From a checkpoint of a small mixture-of-experts model trained on Wikipedia.
Training: a variant of Muon for the experts, 426M tokens, 3088 steps.
Below are experts of layer 7 (counted from 0) of a mixture-of-experts language model. Rows are named gate (a neuron's input weights, with its number), up (a neuron's input weights, with its number), down (a neuron's output weights, with its number) and show model dimensions 0-79. Each number is 128 + 32 x the weight over its row's rms, rounded and kept within 0 to 255. Numbers have three digits each.
Before each expert's rows: "comes after" lists some tokens at least twice as common just before its tokens as in all text; "gets" lists some tokens that make up at least twice as much of what it gets as of all text. This comes from a sample of Wikipedia text that the model never trained on. Tokens count by the router's weight.

# expert 17
comes after: " ", "1", " (", "2", "–", " −"
gets: "1", "2", "9", "3", "0", "4"
gate0:120149144175117130124137092099111073083123150110092088101112127130163153154143189130136103085115120112133123143146159141124156195142079140201140118131174188100121105091158154091131155122123110087195066126081102073164148101130149178142159101
up0:123071201089139157161046108128153170152162131141142175115112120168107123126179111175127128142111200090105128116118155104172121166159198140129156116069134177153092135133119120122135089086135102102070153150227098081146119137114161088136048089
down0:142196075138150118143075109112142126123160086130158098112124148144093109109133121119142194155138168129137173101077087165233123123144148154160136125112133120108195179118134133145103161121129160133120086147145139115146167086126131158117097127

# expert 15
comes after: ",", ".", " that", " which", " it", " It"
gets: ",", " and", " that", " which", " is", " who"
gate0:121133146123077145103108073126150111122137178138039106168110031121182052120118111151113169054078107064130160052103117151159146162144151185162131137096124113112133062141153164110136105092150146102102123111122107185108163152117090120135072127
up0:118093113136209146152133202138131099182096081126204147121114186100114154116176148149114050215172123145158079166144122081083136117110158073115134106177142157148144180106159068150122138138105119146150069135123142084135104111124157105118162129
down0:148135120099175125178145123127179116108109102173157116128163106142141129088147124178067098166167053123102191107078098111131141121143118151146116146109147159143107158114140165132122107054117131178089117135165196163160145124117155190103145178

# expert 30
comes after: " in", "1", " of", "2", " University", " Country"
gets: " the", " of", ":", ",", " in", "0"
gate0:136143065155112143108136165090118194153134123049174108127079123164124129101113145084086137161072140174123116093113151177085140095091174172110098199181171134120130115121078122107139144145102149132168153074110165162078120085143165109102104150
up0:136094102178078133154141105163183120141139176135131166106107064100117141085119174141123112094114148163179131084110093101154127157115097091081173200137155151136093164140143106092078126144188187128113074134130078183159158187104118135123169084
down0:167118180134172071155107136157108169069140105072074089224147136122153146139094097142138096113165071073169176150113126089029068170144076082140109079158127131099104138145151123069192160174137135164134095089122145103141087179132109158140128120

# expert 12
comes after: "0", ")", "4", "3", "5", "6"
gets: " |", ";", "|", " —;", ");", " Directed"
gate0:130158170144123127169065103140134105114125163126085163164126094144136110144147121110169119122117165125142176107105110137112166156144190153113160101153121161125170138101091092185156098158125175136134118135105178075075178122136151162088070113
up0:118141089108084133034115158149127163096095115214124083109160134175119118113190115155099124123133137084133159093144152167146066100172075126114121140175118138142091136146192121124133143087164118083145123157145140060175181089136132131111106149
down0:141147126108111051187106052134208087161152111106163134166131153053163134128103186150092147079135097165091099108090110122143117150122102142135108122135164135108142128103135146151184172091116198105130130092089099138148118106111129054161110118

# expert 21
comes after: "'", " the", " of", " for", " in", " his"
gets: " the", " his", "s", " a", "'", " first"
gate0:121135151096106157126088146100097118131159199096128134168164159141093154121151174120081132165090169119034082122178117103111142158141100136112191134147167127120191156179079121121118134135111115104204181125200115138128094113126110092058184107
up0:185060120087118143100049140122117129093151162083133114192151127119101185157100166101091174100132162155117132134140132092114166147095143110159211079072120080108145180169138182167159152141107103136195174121149117166106107124126138124125117123
down0:129155171108161143136119123111189125104100183172118182143133076123171127137115135132116155120147058139082131121134103147130106108111121136156128115122103150122161174104109060173120136138165102105135136168144150116111139119144136070121095139

# expert 28
comes after: "\n", ".", "==", " =", ")", " =="
gets: "\n", "==", "===", " =", " ==", " ==="
gate0:162137078063084126098181134145168129062171114126233113165167151138161074193166108152121167121056134076172129107128127179148113136145115160128097120148107116102069199173149116170179073169144151172117155140133141164149160109115196118112092134
up0:131119141160147068150094151079099147202126092147084162042116108128027135095105134129074081189106133166070154170154158096107106150095176085127138140142124142112104088098043152106150133117149131181163072129137112158113112121131108174104136136
down0:158151110043122118169113177128083171114155108140128072192149149171199110227149161135144178171084110115113105080107180152143097138073132136101098137199131129087140141120144129118128087211166121239172135114162102110144135076095154181120133100

# expert 23
comes after: " ", "1", " (", "3", "2", "4"
gets: "1", "2", "3", "5", "4", "0"
gate0:110124162187159139097108089132123084158128150132135108127157111085108130132180130066116111131145151144093147093155136167148121121160139150160077139198119109138064098054140104070142138082111144106128097077187132069158140083134109172109164130
up0:139128172113192100134062135106157107141119170137128092153166111081105161112189023133143151157091108113082121161178053140152160137148129170176141073141173107198086127123115126118155147099091106097075134085128154101134124096081113170147130161
down0:107148143099074114123203144171106163154162123113110105129124127085143157158086128164121178116165120148143160108141130094076168115118127123145070060145099103124154103100110155117132185147094112117088160168130150141112164147093137095169112129

# expert 0
comes after: "\n", "-", "==", " Genus", " He", " team"
gets: "=", ":", "-", "|", " |", "\n"
gate0:059146127124133104094086105116099166136121128097089116118175132112130140125079066141109134150140151124124089153108139097094143143138115162078113172143089086186126180157135136097073154097143110085096108107111140141091131178134121134112064193
up0:176131143129120120179090117093109080169176125133144116136108091155107114086172169111135087121103143089168154101091127161156125153142122120081165123160157135130088070119102149083162104175101137138178153112127134178202157184119123132118206115
down0:167138128186101144127125108143089127101146162121095174103109147113086106158191185073057112121194166159062085074143087095176141110120149142162098155150090140127142056149132134105118148117114121120155151106157141100091091140118080160152224151

# expert 19
comes after: " |", " in", "|", ",", "2", " January"
gets: " ", " (", "–", "0", " October", " January"
gate0:168136111147164125150141074170161112121129081073122144178061130147063157123142121187115146082105176155133148124117123109127160117135088134158080107092102104133107128125160140139114122151142132190073071109137144138164090188144118143180132167
up0:127098122148132150111112141119126134169142102144091077112075114114124120142136076114098146175150111117126092139164132082143145072138073133148083149114170163103087153135183125063101179136125044120073097113131128106111136216103133118160133152
down0:193135110112057062154135101076093177190146172101133100179128095179107173117167122120165058081148115121121101112122125154157159150137091117130182088116140144112139154063130112171057131088115142139077097174187170128117134036134157087067165165

# expert 24
comes after: "0", "1", "2", "9", "8", "=="
gets: ")", "0", "4", "6", "8", "7"
gate0:080135085142116122164133225096098128096146112132200167143150103059167109092072140039111119131147130134149115148130130093088145135119161123129065145161158159114096116120135130068120118145168105122108137127179117118166152175136133143122124157
up0:162099142152131119169107098151114109148109135131040131118100141149123150161166114135111079119091159082096085117136144179147146155160101120102170135111118130131119134146107089146175151080083152142147170130077146142062105063162140095115161064
down0:139119096156096074101115076104046101109161133127161081120159129165193145171194126103134128147116087105061075135137100124193088144150134183107126153091144174103098141109180142132175125135118131138079135147183124173131128153103095162121165146

# expert 18
comes after: " of", " a", " the", " with", " in", " to"
gets: " of", " the", " and", " a", " other", " all"
gate0:119118123167059137115195170123160133160122132126083117150110131051120122144110095114142112124144141130090135200166139114114108088116159117092190091102103195123105178124156121137122125106077150107148089130107112137150074143085092134140049105
up0:171109133094140156101142143124085142151102173181135122089126098198101110105111091112129117171148109115113105132051083109166123184127112135132103165137121100153159123160129108126081115156151082208137113099112216139135143119145148123129188139
down0:171104125087088105170106164144167169167125164154134130122129135116088105112154100155105108082097137183185116067015151092143191042099156144208120177138097139093140113138088127166080096161158178090114151110137164092166157122114094107102176121

# expert 14
comes after: " is", " as", ",", " was", " to", " It"
gets: " as", " is", " was", " a", " of", " be"
gate0:078132103100106133135119161067126133155156116099187187168120145133060213107081169102117090051114144184144142131113132122114170132134164160109159154127169153149141094131129121102132098137130151115119095143099109100143089128186194087103148131
up0:125140141163117130096095136113175073102085164161103136102132086088153114180108157114159194182120106139117138089137144133069175135129114105153074145139136122117124171112140130070087141168108041105161156145188133081146177157098068102123139114
down0:148151203126074086148117098212110120136161160070161080080148071159156107090115124130153157067064081089090064121121140153098115144141104085105115096140156127116165157120152105118111052111129101187123203108142191137127096127145175144137123141

# expert 9
comes after: " |", "\n", ")", "%", "|---|---|---|", " JPL"
gets: " |", "\n", "|", "|---|---|---|", "|---|---|---|---|", "|---|---|---|---|---|"
gate0:159156129146132153066086085151138139101137160124156055132165136048122136100128098180112096163188112084139133120143100129119098121193093096172152137181118086140069156178156121154153170168100091131078123157126084121173123082141131172132070121
up0:148126082116167126118182126139134185084147088127150127104166074168164083166176178111125132145071141145153136160119111122152163092106191104064136082118142163103113141132114134111134047082156140108143121059123123128094147145115182094145165161
down0:142155079129157029126160083133149105121109136114092096047156155127153103150178096134106160220103158146110093132124133134129098169147208119108120129133126122094105133118160109108139118171076041180120121111144161127149192111143142099100140074

# expert 13
comes after: " |", "0", "|", "1", ";", "9"
gets: " ", "-", "1", "9", "–", "8"
gate0:069138130090124114193159118170165103107079166085137114153156091123114147151136086130121134108096087116105141165148122146074098117143078140100125195114129142143116156128118120097114124150082138153124152157141104087086128138147180150124136122
up0:193098149153132135117048122097111137138177116154091080165097148162084095132092164105103082129178114115145145126118128094255137151103102138152129058206107107098163139136162125124159107137152131091142066132069168154142125159076048126129113095
down0:177101126118126054084107125128162107091125170040137092088134154109138133141088086181163157157142177126120166126133129157093092079121122111130120114127111096105111104143160135115146117177143146154099030137160161234116090115097087128147107119

# expert 29
comes after: "0", ".", "9", "5", "8", "4"
gets: "0", ".", "5", "6", "8", "7"
gate0:096126120125066113142071108047144166190099147147120084099150127155187168180157087119137128081179098035159109129121076146050131108135158105088094142098087182143151151084164085119156188125153117106164082141174155154148135115089143152112138113
up0:103176151087070140112125125117052194172093101183144149172146127149162117203066140097153122072114084089142118169155168094043170179148167161119132179107116195118110171148186143109119071114180151157187120143167149102126121099116183108149132140
down0:091120141135190141122168193090104115108117118073050135077099142116109115073157138161101135105052119131132177109121087127143127106127156131133099115148126088131097158136152164120162154120138179101126146150133123147151108151109076107095122115

# expert 4
comes after: "\n", ")", " MF", " DF", "\"", " points"
gets: " |", "|", "-", ";", " and", " with"
gate0:168108123107189097128134087069153228113174150174088150138145101105130171203149119092127156119107132088133136130146154099079144142155151078112178116103185205072114171102098137167082102181169057098125120151096140112095137151140171126114112147
up0:131059131076242130070125096105142165144179118178094122145126105097112138213184078123182172107131132152127124116097175086125133123157123065121192119104133164092086123057123095120072099161160087110110149128121160101101141100112188138137135139
down0:079119210128126140143149130150110082093137139151080073129152111127141047140145127138167123099132168072070110109127132149153088144152097117087097119103091106143156143197106172117129096085106123064093090137106155060097085087148118111150099144